Weights of a small mixture-of-experts language model, trained from scratch on English Wikipedia: a shared expert of 256 neurons, a variant of Adam for the experts.
Below are experts of layer 5 (counted from 0) of a mixture-of-experts language model. Rows are named router (the router's row for the expert), up (a neuron's input weights, with its number), down (a neuron's output weights, with its number) and show model dimensions 0-191. Each number is 200 + 20 x the weight over its row's rms, rounded and kept within 0 to 999.
Before each expert's rows: "comes after" lists some tokens at least twice as common just before its tokens as in all text; "comes before" lists some tokens at least twice as common just after its tokens as in all text. This comes from a sample of Wikipedia text that the model never trained on. Tokens count by the router's weight.

# expert 40
comes after: " |", "|", ";", " MPC", " was", " 25"
comes before: " |", ";", "·", "whose", " at", "Following"
router,176,178,228,175,195,196,213,195,196,242,211,202,185,221,170,216,202,191,227,195,184,175,221,222,225,225,183,214,212,177,198,168,213,187,210,205,220,201,188,198,198,211,166,169,205,204,203,175,185,215,218,192,236,189,227,214,201,181,203,177,177,174,222,164,208,206,192,198,227,192,204,238,157,229,189,203,194,211,244,211,198,176,186,231,182,159,220,191,207,204,218,219,169,177,183,181,189,205,181,162,192,198,185,161,225,203,209,212,210,214,219,164,234,219,244,201,221,183,186,228,198,219,211,178,203,190,198,199,176,240,218,188,167,239,204,196,217,180,210,191,198,193,173,221,188,184,211,205,203,219,180,209,216,221,178,174,164,180,200,181,212,220,210,197,204,194,176,189,225,191,203,232,187,215,218,156,235,194,216,221,191,197,241,223,188,171,161,218,182,205,196,195
up0,226,227,220,224,174,236,223,192,235,216,224,217,186,216,196,191,162,194,193,173,187,229,208,202,207,197,221,196,182,167,197,162,199,193,174,196,181,204,179,215,228,195,176,207,204,198,195,215,199,220,200,168,218,230,210,178,186,188,222,187,199,197,234,171,228,213,184,189,199,216,190,211,192,191,204,213,187,202,205,205,184,199,193,200,207,207,197,181,217,248,186,207,151,184,197,211,211,171,194,251,222,184,190,198,221,208,209,206,188,185,208,218,187,197,195,235,232,181,213,204,201,208,189,205,240,203,216,208,218,208,218,205,232,202,218,205,193,245,211,230,172,241,214,165,224,205,176,174,168,220,179,224,158,200,202,198,219,198,254,217,213,233,221,208,168,208,191,233,192,178,216,165,180,231,193,202,233,203,198,219,209,212,195,199,198,176,197,200,252,218,168,207
down0,223,231,177,196,213,187,169,221,216,191,225,188,219,176,233,207,218,176,195,187,196,222,214,213,201,202,171,176,189,158,185,190,200,185,174,184,216,197,199,200,229,201,202,206,201,193,213,226,224,201,179,207,241,223,179,190,188,193,250,161,220,145,220,203,185,168,185,209,185,203,199,237,216,155,201,197,169,202,217,205,196,172,240,176,219,220,216,197,202,223,177,177,184,195,198,162,171,206,174,208,189,218,191,208,181,209,211,199,207,193,185,194,213,198,223,220,171,165,175,201,208,234,219,194,218,198,215,223,194,228,185,172,213,163,227,225,202,211,211,199,195,216,215,200,206,246,200,149,235,182,172,198,209,189,227,167,180,179,177,189,228,229,199,188,220,188,218,194,241,207,193,171,190,184,212,220,196,207,204,226,210,221,190,198,198,207,189,214,166,185,186,198
up1,213,195,194,227,213,227,229,211,220,246,160,213,227,212,186,204,223,182,188,221,212,181,195,207,216,187,195,187,231,201,202,181,201,220,207,191,205,219,176,202,225,208,188,266,208,183,195,194,233,193,172,210,232,166,194,202,168,191,214,207,172,197,170,202,180,210,199,233,204,195,207,175,187,180,171,205,193,199,192,185,175,202,174,238,168,182,198,200,204,188,218,188,238,194,176,216,200,187,205,200,177,221,210,193,175,170,169,238,196,222,168,224,226,235,182,197,188,202,182,169,197,193,187,201,181,189,198,212,212,172,194,225,178,173,193,152,159,179,216,210,180,201,239,201,186,181,178,173,187,186,218,209,199,202,213,220,207,190,201,186,199,243,219,191,180,214,206,194,228,214,162,219,191,202,231,236,178,178,223,235,186,192,207,180,186,200,194,179,221,222,223,222
down1,203,221,215,160,217,188,218,193,172,176,185,171,214,177,224,148,168,184,240,184,190,209,212,214,189,202,158,178,219,191,249,193,222,207,212,198,183,212,204,219,163,202,240,192,161,198,222,181,224,221,191,198,208,237,192,171,197,177,191,213,182,216,236,229,174,213,208,213,233,175,234,212,201,180,198,180,192,207,209,184,202,181,204,159,168,209,193,201,206,223,204,229,193,200,191,187,180,195,209,203,204,207,199,183,179,220,204,241,220,235,190,204,216,187,177,204,199,228,198,199,193,203,163,194,206,208,218,180,236,175,199,199,196,179,166,183,235,186,195,208,177,206,205,202,211,214,193,178,198,181,184,211,177,141,231,229,221,224,185,214,210,189,186,196,190,179,189,182,216,212,184,215,199,176,238,189,236,205,171,219,215,205,197,191,195,207,237,192,204,167,210,192
up2,195,212,178,194,224,191,186,210,233,205,210,180,197,198,197,188,201,220,188,206,196,194,173,196,198,175,197,226,200,204,204,220,220,162,199,205,211,231,193,237,190,235,201,220,213,185,198,189,197,244,215,204,193,211,217,185,198,157,219,211,211,178,210,205,205,202,234,196,194,215,247,179,182,205,209,208,239,182,196,159,175,183,200,177,201,194,159,193,191,210,150,183,161,203,214,202,191,204,206,243,195,212,213,164,216,170,174,178,265,199,209,208,185,198,194,212,208,215,203,227,206,247,219,174,235,196,222,220,199,195,180,226,211,203,213,192,165,214,168,182,227,199,202,217,218,182,174,228,199,196,218,205,200,235,170,201,186,204,232,203,141,195,195,215,206,194,158,187,206,172,204,211,200,188,193,176,180,221,210,205,191,199,178,190,252,211,193,225,192,217,183,190
down2,212,222,219,202,190,196,183,213,182,191,186,189,141,198,201,219,178,196,191,209,164,201,173,219,197,216,191,198,191,202,197,199,201,175,183,191,161,171,230,201,206,193,182,214,226,245,224,227,216,217,191,195,175,170,166,230,190,230,163,201,213,251,192,188,176,192,233,226,206,179,191,208,213,244,194,212,195,218,219,182,185,198,180,191,228,227,205,206,175,213,231,173,226,212,193,189,169,242,183,195,208,203,186,202,199,218,190,187,188,193,163,227,196,183,240,194,193,186,169,190,201,201,208,199,179,186,203,217,189,188,190,236,202,182,183,215,195,200,229,206,207,169,183,216,232,194,236,178,155,189,192,180,196,154,248,190,196,222,244,185,184,184,216,177,226,189,228,214,219,229,212,176,196,210,206,215,209,217,195,177,198,204,194,211,228,216,181,211,201,211,217,192
up3,243,212,175,204,210,209,179,184,225,192,199,226,223,208,204,199,234,188,218,211,235,207,185,234,186,217,202,224,248,225,189,187,148,182,209,213,216,205,216,220,188,174,214,202,232,178,207,211,191,145,193,150,220,190,234,184,204,173,204,202,191,194,210,206,194,183,195,197,218,215,162,186,218,202,163,217,197,178,205,173,173,191,189,217,220,229,227,209,207,171,222,198,198,215,193,183,167,187,183,216,215,228,184,176,193,212,188,184,182,191,237,236,196,198,211,198,205,187,212,196,209,135,180,212,232,216,211,202,167,216,203,168,208,214,192,187,197,213,198,220,214,209,216,222,209,232,198,184,199,210,200,223,169,210,167,213,168,211,221,203,204,223,222,211,205,225,208,215,183,180,196,224,181,208,182,233,180,208,188,188,194,212,220,161,183,241,189,185,200,209,221,229
down3,197,180,168,234,159,210,179,215,185,199,226,229,220,224,200,177,237,182,186,203,210,251,187,221,232,195,184,188,208,208,220,198,216,178,187,201,195,205,223,205,228,189,228,199,253,211,187,183,196,173,209,221,204,197,173,220,219,169,204,212,199,221,208,163,185,208,184,195,210,224,217,210,196,189,192,208,190,227,222,222,215,174,214,180,183,174,158,199,167,206,196,212,218,198,172,217,180,177,220,190,226,178,168,156,183,206,177,204,207,180,176,206,210,168,181,214,218,197,186,214,201,218,235,189,186,175,184,200,211,194,236,205,229,149,190,193,179,247,183,193,206,193,227,208,186,206,207,195,193,197,192,178,187,178,233,206,220,195,194,186,199,189,240,182,228,201,193,178,214,187,188,198,184,194,221,190,248,211,190,205,212,203,214,213,182,258,191,181,168,214,188,184
up4,231,245,200,178,134,204,189,195,220,231,246,193,173,204,217,213,194,203,188,208,199,185,203,208,214,229,194,181,179,171,197,199,213,198,198,199,176,208,180,217,164,208,227,228,171,202,191,199,215,227,207,209,183,188,216,219,225,185,193,223,163,204,222,179,219,214,229,219,192,193,234,215,193,202,161,191,226,203,202,229,201,224,221,227,213,191,197,173,205,189,200,179,198,177,202,202,202,219,229,206,162,159,205,187,212,178,212,192,192,178,154,192,182,196,178,172,162,229,218,209,209,209,187,187,199,197,203,186,208,214,212,221,185,217,202,203,177,215,163,211,188,210,222,232,242,180,168,180,199,213,227,202,198,206,202,198,169,169,205,228,165,181,200,225,209,202,225,207,224,175,200,199,196,214,192,210,176,194,168,206,219,215,225,167,206,186,215,173,262,205,206,207
down4,183,157,210,194,240,211,201,192,176,196,197,199,250,197,179,229,193,200,195,199,190,192,224,229,216,174,185,201,193,186,211,224,212,208,188,205,189,191,211,206,215,212,180,185,225,221,198,225,202,222,188,189,245,211,221,200,177,219,209,174,192,215,208,208,237,175,154,177,193,222,200,192,183,210,233,203,188,199,192,167,208,157,175,202,231,185,216,192,192,214,194,173,168,202,199,179,183,208,193,188,184,220,221,253,204,215,233,234,164,219,211,208,156,145,197,204,193,210,177,183,278,179,195,206,190,216,216,227,198,215,214,195,194,180,183,186,171,214,224,225,211,203,207,160,189,170,225,184,181,172,196,214,188,165,213,204,216,211,214,182,194,223,195,194,204,234,196,230,184,198,201,200,190,189,184,186,216,206,192,177,212,193,196,210,217,218,172,190,189,215,178,201
up5,175,203,227,208,200,191,198,180,170,215,172,217,216,225,182,168,179,179,197,191,219,191,190,203,168,208,225,171,190,192,183,211,182,194,206,205,201,218,212,174,192,208,179,180,177,194,210,191,189,231,202,197,232,179,183,194,207,205,196,213,172,204,217,198,226,181,188,209,194,205,222,199,174,207,150,191,169,228,215,198,154,208,224,156,194,180,171,206,201,239,177,170,189,200,197,222,227,212,184,174,206,182,177,190,210,226,235,171,209,212,209,150,210,176,202,186,197,191,186,231,193,237,199,135,188,215,165,230,205,185,185,193,216,195,215,186,222,181,204,220,184,191,228,216,211,217,135,191,184,213,189,182,176,223,213,193,205,192,192,181,217,229,187,201,175,188,155,181,198,221,214,232,201,223,221,208,213,213,206,195,229,210,234,193,178,210,183,184,179,219,210,197
down5,183,213,213,181,188,194,168,209,179,188,220,200,193,183,214,190,220,215,203,266,196,167,201,203,199,194,183,206,197,184,222,171,196,206,212,164,222,179,162,209,183,167,215,184,190,141,234,150,177,189,223,201,186,166,177,193,203,202,215,182,223,201,184,234,200,230,198,204,180,169,228,215,185,186,207,183,172,202,215,195,200,200,220,233,189,200,230,198,242,178,238,162,193,196,190,187,184,201,178,189,201,194,177,233,209,214,210,182,225,185,210,182,177,201,209,205,162,189,189,191,217,203,214,256,185,224,209,189,200,220,179,198,205,186,209,240,214,222,220,201,192,229,221,184,205,216,225,178,215,223,221,244,194,176,194,218,169,238,178,218,205,219,187,203,200,178,209,232,181,190,182,193,195,200,193,186,213,187,243,174,207,213,193,205,207,195,207,199,220,208,201,178
up6,203,164,216,207,216,197,196,200,203,174,187,191,152,198,246,187,181,199,157,178,229,198,176,196,191,204,210,186,196,206,216,187,184,178,222,218,177,207,165,209,195,172,201,204,200,195,228,217,209,196,204,155,226,193,203,170,219,219,203,121,242,205,204,203,222,192,168,183,193,192,163,211,209,219,207,211,210,199,201,197,226,209,172,198,212,199,169,194,222,173,197,169,174,206,208,217,212,202,178,207,204,196,195,210,172,203,205,186,199,163,171,254,175,176,228,180,211,204,165,185,198,152,189,209,190,208,189,197,192,183,198,183,182,199,196,222,214,155,172,220,184,217,262,203,197,203,232,202,207,205,178,185,191,195,220,169,203,185,163,202,202,233,171,188,178,204,187,210,205,193,190,199,189,197,199,198,213,212,202,222,207,228,201,208,170,201,225,232,227,212,194,182
down6,236,224,252,165,193,203,211,199,209,179,168,195,190,223,203,205,199,202,207,215,252,216,163,192,211,239,253,196,216,218,192,206,201,213,188,185,170,180,194,181,193,167,205,217,214,187,201,183,182,198,177,227,185,211,184,200,211,195,193,200,218,176,182,186,174,199,227,203,206,164,202,194,201,203,162,215,215,213,200,186,188,222,237,145,157,213,226,194,187,226,252,192,216,195,186,208,186,204,192,167,181,204,216,199,207,216,202,210,213,208,192,199,211,188,224,194,186,199,161,221,219,257,196,224,188,187,207,231,176,196,198,187,223,172,184,203,187,213,193,176,203,187,200,206,181,230,150,210,175,206,207,191,212,224,236,207,226,187,219,188,176,201,198,183,195,239,206,208,217,222,204,181,193,207,221,193,173,209,218,168,210,176,184,194,217,157,202,176,203,182,203,179
up7,204,180,200,168,191,198,202,163,174,186,180,189,177,194,207,213,244,183,174,152,187,212,217,199,201,208,184,212,235,173,215,207,188,220,204,197,202,215,187,207,215,228,224,186,202,174,208,193,202,217,203,204,222,207,203,207,196,217,213,238,157,173,236,199,217,215,219,199,227,167,196,210,213,239,194,189,160,205,214,231,213,220,149,180,208,182,189,206,177,190,196,140,202,210,232,218,213,199,206,187,205,231,182,210,205,210,196,212,194,191,197,221,166,203,196,196,194,224,212,225,212,251,187,220,195,214,197,174,198,207,176,196,218,203,170,161,248,165,205,217,228,198,163,191,203,196,225,193,188,187,215,200,176,211,178,185,146,213,196,186,211,203,173,204,193,193,190,213,189,188,173,186,201,210,189,172,200,192,165,202,240,235,190,199,198,216,184,204,197,218,175,238
down7,213,203,213,220,213,156,178,176,194,191,210,170,176,190,187,203,149,193,191,230,238,201,187,219,178,218,201,197,194,220,185,217,163,215,196,231,184,223,212,194,201,188,182,194,166,185,169,189,212,202,191,194,155,202,216,227,203,200,210,196,211,181,185,231,222,208,169,186,138,225,219,197,198,184,215,155,240,218,220,170,205,166,231,207,206,215,209,199,194,225,190,199,196,194,156,211,203,182,202,220,190,181,213,195,204,195,190,187,207,208,210,175,213,207,200,222,200,205,181,198,222,195,200,187,217,237,183,182,213,174,215,182,220,169,216,177,181,220,180,234,222,244,230,169,187,191,202,216,223,217,186,208,220,190,216,230,231,205,187,217,225,208,229,225,188,198,178,211,189,236,228,198,180,218,170,211,213,209,194,196,169,217,199,210,187,208,202,213,217,172,188,145
up8,233,180,187,220,189,202,191,221,174,217,241,220,179,186,209,212,206,206,250,188,195,215,234,192,206,183,176,146,201,158,193,220,184,205,192,204,181,199,226,202,192,204,182,235,214,204,175,154,231,172,211,197,187,208,181,211,195,189,195,199,202,216,209,201,202,184,264,213,214,211,173,197,191,227,197,194,175,196,206,210,193,248,212,224,183,195,261,176,214,207,208,179,218,204,206,211,190,232,186,220,184,214,212,191,186,179,176,230,220,187,189,225,236,209,222,179,193,190,200,190,181,172,208,182,239,206,206,177,195,202,175,197,194,227,188,181,179,200,200,202,244,215,221,189,203,164,194,186,209,169,169,196,200,210,236,191,193,180,238,219,193,198,211,211,239,197,195,208,191,159,179,186,192,186,211,205,193,175,230,202,171,205,202,181,177,172,191,198,213,184,212,171
down8,205,224,204,218,181,233,209,214,241,196,219,171,210,195,228,196,215,191,171,204,209,185,232,181,183,206,164,231,183,209,220,199,227,202,162,212,215,219,178,158,194,183,204,219,224,184,174,192,202,197,176,204,188,182,174,192,191,193,224,221,195,204,198,200,262,188,185,180,213,169,220,198,235,188,229,196,211,153,213,189,211,207,195,204,158,188,205,159,253,209,174,229,219,213,165,174,201,184,193,205,207,162,179,221,173,191,215,192,194,167,194,217,218,175,200,180,223,213,203,195,216,193,212,216,165,219,248,216,184,191,210,193,215,239,199,213,201,176,212,207,183,190,188,181,165,187,210,199,209,202,221,218,209,194,225,238,217,180,177,211,201,211,225,193,212,191,205,212,217,163,181,187,186,204,180,202,183,236,201,206,200,201,196,183,191,213,155,233,220,216,207,198
up9,220,199,181,220,198,208,214,186,180,184,172,187,214,210,162,171,214,199,177,209,204,195,163,184,230,197,230,203,223,204,191,213,217,199,180,179,143,182,204,193,193,221,219,222,178,195,246,253,194,169,196,239,186,182,192,189,205,240,204,186,216,203,212,194,194,196,181,181,174,200,223,205,178,175,191,185,196,218,177,233,188,202,203,234,179,215,169,186,175,189,203,173,181,207,192,188,186,165,212,223,177,208,204,217,211,190,203,178,214,205,205,213,194,216,206,231,216,178,214,203,199,250,195,218,187,193,179,213,219,196,230,196,169,194,187,241,196,193,222,216,185,174,220,195,216,193,181,198,178,189,208,210,217,176,216,165,184,162,179,240,217,196,217,196,184,217,194,189,184,230,234,195,208,255,227,207,212,218,213,177,199,204,210,172,169,229,238,188,205,225,192,177
down9,215,215,214,213,219,201,211,208,218,229,207,208,203,208,214,207,189,211,217,222,178,186,220,207,228,185,158,216,188,213,199,174,203,249,222,209,205,198,250,205,174,165,226,204,219,214,223,188,169,212,218,181,228,220,192,182,182,206,200,205,202,181,218,205,201,185,151,218,233,191,218,212,217,238,197,178,211,192,177,197,166,209,238,146,221,196,211,200,221,198,203,206,173,200,213,213,170,181,212,202,207,213,179,171,196,204,184,198,207,204,198,215,183,205,232,244,187,210,217,181,179,180,189,218,222,188,214,182,245,219,179,159,181,222,230,171,214,180,191,189,203,200,197,218,186,205,182,199,204,165,199,200,190,187,203,161,184,227,166,168,185,178,197,188,217,212,172,195,192,218,208,182,199,170,216,213,192,168,178,178,215,179,207,176,211,153,193,174,210,145,196,207
up10,154,207,208,235,185,193,185,201,228,181,233,232,191,225,211,252,224,186,207,211,221,179,192,210,198,171,207,224,193,204,224,198,232,203,202,250,213,208,199,217,236,202,219,194,194,174,188,221,185,191,209,220,236,198,201,195,212,186,203,196,182,207,204,215,180,190,183,191,187,220,204,226,189,202,187,187,199,215,189,189,177,190,185,217,221,213,190,195,209,208,220,177,240,222,188,236,199,207,172,193,222,163,175,204,261,202,223,196,149,197,187,176,200,203,204,141,209,217,183,206,201,216,225,219,207,188,172,220,208,195,216,192,229,196,220,196,184,225,188,211,202,189,156,188,214,234,201,175,175,190,215,227,212,226,227,204,187,227,161,161,218,169,179,214,200,198,193,192,212,197,171,214,166,204,191,184,193,216,216,201,185,218,186,206,212,199,181,238,170,211,170,214
down10,200,197,195,239,205,211,209,166,198,201,180,184,204,242,207,170,213,214,194,188,222,218,171,216,194,207,208,222,228,206,180,213,205,202,203,214,217,199,158,214,187,174,223,182,187,181,190,185,207,220,234,158,222,199,198,210,223,193,190,149,172,183,170,212,201,202,223,215,212,194,222,171,216,189,156,169,163,223,185,205,186,154,216,179,199,226,212,219,216,183,189,182,180,195,195,204,181,221,197,222,218,224,201,222,206,184,207,165,196,233,209,211,206,225,180,208,193,206,224,199,225,215,207,218,173,215,189,176,169,196,194,218,202,185,244,192,237,188,219,216,206,201,208,243,149,187,200,181,196,186,186,191,195,183,217,188,211,218,203,173,222,182,192,167,168,246,183,176,175,200,197,210,211,210,206,250,182,191,193,213,158,197,192,204,222,223,201,181,222,169,203,202
up11,208,207,200,201,207,186,221,178,212,197,220,182,205,173,187,134,192,150,188,181,195,220,189,190,211,206,214,182,171,179,218,202,182,178,241,194,191,203,223,193,181,205,203,209,177,209,193,151,200,202,196,196,200,217,183,185,193,182,221,225,201,186,191,177,210,217,176,198,191,198,193,185,198,188,156,210,208,167,215,235,205,184,163,245,255,206,213,217,173,232,223,188,181,210,227,207,213,201,173,230,221,192,210,208,172,219,211,180,186,186,242,181,191,170,190,191,219,191,204,209,194,191,175,218,191,192,173,236,186,231,214,219,199,204,197,190,225,188,219,165,206,230,211,228,207,220,174,174,211,168,207,200,181,208,192,184,191,260,232,184,181,223,212,217,190,189,187,169,169,176,215,192,218,224,211,208,180,191,193,208,184,212,216,209,226,220,214,192,181,225,215,225
down11,219,189,199,179,156,206,163,166,194,184,210,176,197,200,207,217,197,187,180,200,210,193,206,219,224,220,182,209,190,232,181,202,164,195,177,164,241,199,208,188,193,197,191,205,203,185,178,181,168,196,199,198,217,189,192,231,179,212,235,183,205,180,200,209,228,217,212,187,194,188,195,197,190,197,204,183,215,228,208,186,165,167,218,193,210,211,222,212,154,194,166,229,201,229,208,190,207,222,240,196,202,254,175,215,209,157,228,214,225,239,185,186,198,199,186,211,221,176,189,174,181,232,220,207,202,204,180,225,216,219,239,202,221,187,219,187,199,219,211,190,201,164,192,167,245,202,197,173,220,180,215,203,176,213,214,246,202,211,189,205,227,210,187,188,173,217,194,192,163,208,217,186,179,205,222,203,213,205,221,173,204,221,163,183,190,222,184,238,181,173,175,217
up12,181,187,191,211,197,190,225,227,205,225,166,222,189,219,195,202,231,185,193,179,211,172,224,192,218,195,215,189,185,155,195,234,222,208,176,170,206,198,163,204,192,224,187,185,196,166,224,218,193,206,194,227,226,189,224,180,189,228,186,206,194,201,198,187,196,204,171,207,196,143,208,227,180,219,191,164,174,203,193,216,226,224,168,228,153,190,203,197,204,187,203,183,186,211,220,209,199,187,225,182,170,165,213,227,164,224,184,169,217,181,171,254,180,189,204,192,185,205,246,197,198,180,204,180,170,199,215,202,199,168,199,188,198,217,198,214,233,172,220,204,211,227,222,194,196,212,213,193,201,205,184,219,253,178,173,225,188,194,208,198,193,211,195,163,196,192,232,214,209,213,220,224,208,183,211,217,204,209,222,157,195,191,207,215,182,185,228,205,186,190,220,241
down12,248,211,201,183,256,203,187,210,225,181,191,203,196,185,204,193,192,224,209,206,234,236,192,198,202,179,217,205,165,230,204,195,182,208,200,263,217,212,206,191,198,179,220,214,201,212,206,201,165,195,208,197,205,220,169,211,216,182,217,171,203,214,185,207,222,194,188,212,194,212,211,182,181,198,183,230,203,193,211,196,192,153,216,136,193,195,189,192,229,212,189,184,195,193,188,206,210,196,184,194,184,218,176,165,202,178,186,222,229,180,208,140,185,224,245,221,160,219,169,158,190,198,203,203,223,142,227,173,220,206,208,187,187,184,191,187,213,202,189,205,192,177,202,213,216,209,204,222,204,222,211,181,218,197,199,195,246,218,190,194,185,176,204,184,204,202,186,199,176,190,175,205,177,192,212,191,213,203,211,162,202,235,173,199,208,201,208,196,208,155,238,184
up13,182,224,178,203,178,227,174,204,235,163,183,186,203,197,218,242,214,196,222,211,211,182,215,221,184,206,216,234,194,214,192,211,230,230,204,214,205,183,200,206,171,188,183,197,215,220,209,176,200,201,241,207,164,179,203,153,189,213,176,209,196,186,228,205,229,214,186,201,213,180,183,171,180,176,241,190,191,188,197,173,242,238,212,229,154,187,231,179,185,173,213,200,177,186,178,195,209,205,196,258,220,229,237,202,236,205,189,192,179,210,186,225,188,206,212,207,186,210,194,243,215,191,188,151,193,229,219,206,210,208,218,167,230,210,216,228,225,169,221,187,203,171,197,189,204,204,202,189,203,188,205,196,187,190,194,194,187,222,201,187,204,232,206,196,196,206,227,244,209,208,179,204,169,202,189,209,191,226,204,170,204,181,222,184,174,224,201,192,201,206,171,221
down13,221,239,189,208,231,215,197,191,210,201,213,207,185,245,221,223,161,188,188,201,215,201,190,180,200,208,193,229,215,252,194,212,182,195,203,220,203,165,220,211,196,201,222,195,229,172,178,190,210,175,190,184,207,228,198,194,207,182,188,194,238,194,170,172,189,193,226,191,225,212,221,206,174,233,192,170,204,198,177,221,203,175,199,187,205,235,194,184,220,195,199,221,203,204,221,224,206,171,191,181,225,195,198,178,168,211,191,213,228,208,196,171,211,208,215,174,177,210,200,221,210,186,222,222,201,154,199,195,218,171,178,200,226,178,198,183,191,206,235,182,208,211,209,201,232,226,207,211,209,196,169,185,226,204,197,194,232,173,178,185,164,185,238,186,185,264,211,153,170,213,200,124,197,205,190,199,181,193,192,205,188,209,207,177,189,211,205,205,207,186,184,172
up14,207,209,222,193,218,203,203,183,214,205,184,176,189,221,185,202,212,163,206,168,221,188,174,210,233,223,218,207,222,228,165,201,206,199,209,205,161,231,185,217,207,193,181,176,192,211,187,212,244,178,210,204,196,213,226,214,198,175,159,194,174,208,193,185,235,236,249,199,224,215,208,168,199,197,193,190,220,186,200,191,159,204,243,220,197,239,203,205,238,210,227,245,221,232,196,212,209,204,204,173,194,203,168,218,231,199,210,216,203,217,171,237,187,208,196,157,188,214,191,219,179,226,212,196,184,217,169,239,193,228,207,201,186,189,178,201,185,205,200,230,201,193,188,181,193,207,173,203,177,230,201,198,220,225,212,200,166,215,176,193,209,165,215,226,222,206,227,174,248,204,186,211,203,240,190,202,202,184,235,214,220,217,199,177,197,205,173,211,199,212,196,202
down14,203,207,166,222,227,193,193,210,181,193,199,229,205,215,196,214,162,182,217,251,207,204,175,219,199,223,168,204,202,170,222,175,249,195,193,212,214,243,211,197,228,198,235,184,207,203,204,209,199,230,235,185,208,199,192,198,207,228,191,207,178,169,178,217,175,195,209,218,207,189,156,192,203,209,180,222,201,227,187,193,204,185,218,184,204,176,187,179,211,167,195,147,218,216,194,207,205,206,181,202,195,218,195,189,203,217,168,176,185,188,216,260,197,221,208,190,190,192,179,169,187,223,201,210,179,181,170,218,159,196,207,249,200,229,221,185,183,230,213,180,200,224,197,213,166,197,198,202,207,226,203,163,190,198,195,223,189,150,193,191,185,207,204,202,189,219,177,203,172,203,204,197,192,205,207,207,244,167,205,193,240,188,203,230,193,177,225,170,201,233,187,188
up15,206,258,212,163,210,170,191,224,189,194,213,195,187,213,207,185,174,227,225,209,172,200,203,156,191,198,218,189,222,197,198,189,220,190,216,245,215,186,195,174,241,163,193,191,162,237,199,195,191,193,194,176,191,205,177,189,229,232,225,216,237,164,231,190,182,206,190,175,199,184,192,198,199,183,227,215,222,168,215,229,197,200,241,179,198,187,193,216,188,181,159,232,224,215,228,194,201,200,242,218,205,201,192,215,199,222,190,194,203,195,216,194,204,218,202,221,223,220,203,202,221,209,172,213,194,196,218,172,192,194,216,180,233,212,195,176,173,235,229,203,226,167,186,174,201,217,171,194,203,221,174,173,214,169,182,213,175,166,191,181,197,208,187,210,211,201,189,225,215,205,183,197,186,210,195,191,169,170,216,181,215,219,213,198,167,193,234,226,173,223,221,206
down15,197,196,191,233,174,199,215,215,216,204,192,223,205,190,174,197,199,159,206,213,209,231,212,189,177,177,181,202,205,188,174,180,174,156,175,178,201,206,212,200,214,210,198,187,174,204,154,213,214,160,205,222,221,194,227,197,196,176,185,203,221,203,161,217,193,201,177,232,221,207,202,192,203,206,220,194,195,235,180,198,230,210,187,209,201,216,175,217,191,196,186,225,233,213,215,223,217,202,204,132,209,169,176,203,208,186,220,176,197,223,216,215,199,202,241,194,198,173,191,200,207,205,222,219,220,221,194,215,188,184,161,193,236,187,183,209,232,216,195,179,188,179,143,193,174,214,206,199,230,185,213,224,188,190,192,216,198,216,227,229,161,246,200,240,229,212,187,176,204,231,189,203,225,233,185,207,200,187,192,189,189,214,237,190,201,227,180,180,162,192,209,189
up16,187,211,211,173,195,205,200,205,206,191,196,201,196,203,210,154,219,218,214,243,194,181,188,185,199,185,199,215,226,204,157,204,231,160,219,179,209,210,187,243,176,201,199,199,220,204,220,190,148,225,185,190,204,156,177,194,190,177,192,211,181,214,216,201,227,178,210,189,171,210,246,253,201,193,177,207,203,180,196,173,194,185,186,226,204,199,203,194,199,232,225,173,184,250,197,194,232,197,189,187,204,190,203,158,177,214,190,198,207,249,205,158,221,184,187,182,189,224,184,188,194,204,196,217,200,213,193,219,208,146,209,179,224,187,219,190,217,210,201,232,183,196,183,189,221,209,201,219,158,197,237,221,193,190,249,171,194,201,192,211,199,209,184,211,198,206,161,198,166,197,180,212,182,171,196,193,205,222,185,181,197,181,181,204,213,214,227,220,179,212,226,186
down16,198,221,215,195,193,174,159,191,167,179,172,191,171,190,182,179,186,220,225,191,207,191,195,225,179,201,220,190,200,253,241,197,203,236,191,230,189,189,191,168,201,195,189,203,206,241,212,187,175,200,225,185,182,203,193,187,210,183,193,211,202,219,187,192,164,191,192,186,213,177,156,204,181,205,204,225,213,234,232,175,209,168,211,214,214,208,205,211,219,204,259,188,218,206,212,211,198,190,206,215,194,183,190,208,217,140,196,215,220,192,196,186,228,238,197,200,221,168,192,196,232,192,200,204,188,199,195,187,204,183,174,225,198,196,180,189,204,201,227,150,193,237,196,230,203,181,216,229,228,201,168,180,205,232,221,187,174,231,248,183,194,185,188,203,184,176,205,176,198,196,225,185,241,219,221,222,208,186,236,189,173,185,207,210,220,202,217,189,171,192,200,186
up17,189,181,199,228,197,176,188,218,193,182,158,214,208,219,220,190,222,201,216,183,206,181,219,193,170,233,212,226,199,184,210,191,192,217,194,177,177,198,212,151,222,196,203,204,233,194,153,185,234,202,179,199,238,207,147,186,174,219,211,212,182,195,213,210,199,214,205,207,230,214,193,201,218,195,212,223,181,182,198,226,191,200,191,204,206,190,217,242,214,214,178,177,213,190,232,203,202,220,181,185,223,207,214,185,208,216,215,198,188,208,182,220,230,194,209,165,218,198,180,210,213,189,218,186,220,198,217,232,185,230,193,237,198,181,194,200,206,227,209,211,200,221,194,189,210,185,243,181,180,229,170,252,187,139,195,165,191,173,218,154,178,207,181,202,173,200,211,163,217,205,207,224,164,188,204,217,191,209,161,219,178,213,217,177,162,192,188,183,195,196,222,202
down17,187,166,227,207,178,200,179,234,190,186,212,192,209,180,181,195,207,198,215,193,191,185,184,192,203,164,193,204,220,178,181,172,173,213,225,221,241,209,216,161,195,216,183,212,179,196,214,198,160,246,205,235,203,212,232,168,206,204,210,188,196,199,193,222,175,224,222,197,196,162,179,179,194,210,202,214,196,185,218,191,233,185,185,202,188,184,207,191,225,203,182,207,227,250,183,239,193,161,208,193,205,190,213,167,201,200,244,207,187,205,174,161,208,233,205,198,210,190,224,211,160,218,189,181,205,177,179,213,184,228,232,179,232,201,198,183,193,152,208,207,199,173,169,177,235,204,161,194,225,215,180,199,201,227,188,218,207,198,179,202,215,224,217,221,183,192,206,218,194,171,183,190,208,186,199,226,218,179,200,205,185,204,221,236,169,223,214,180,243,201,212,192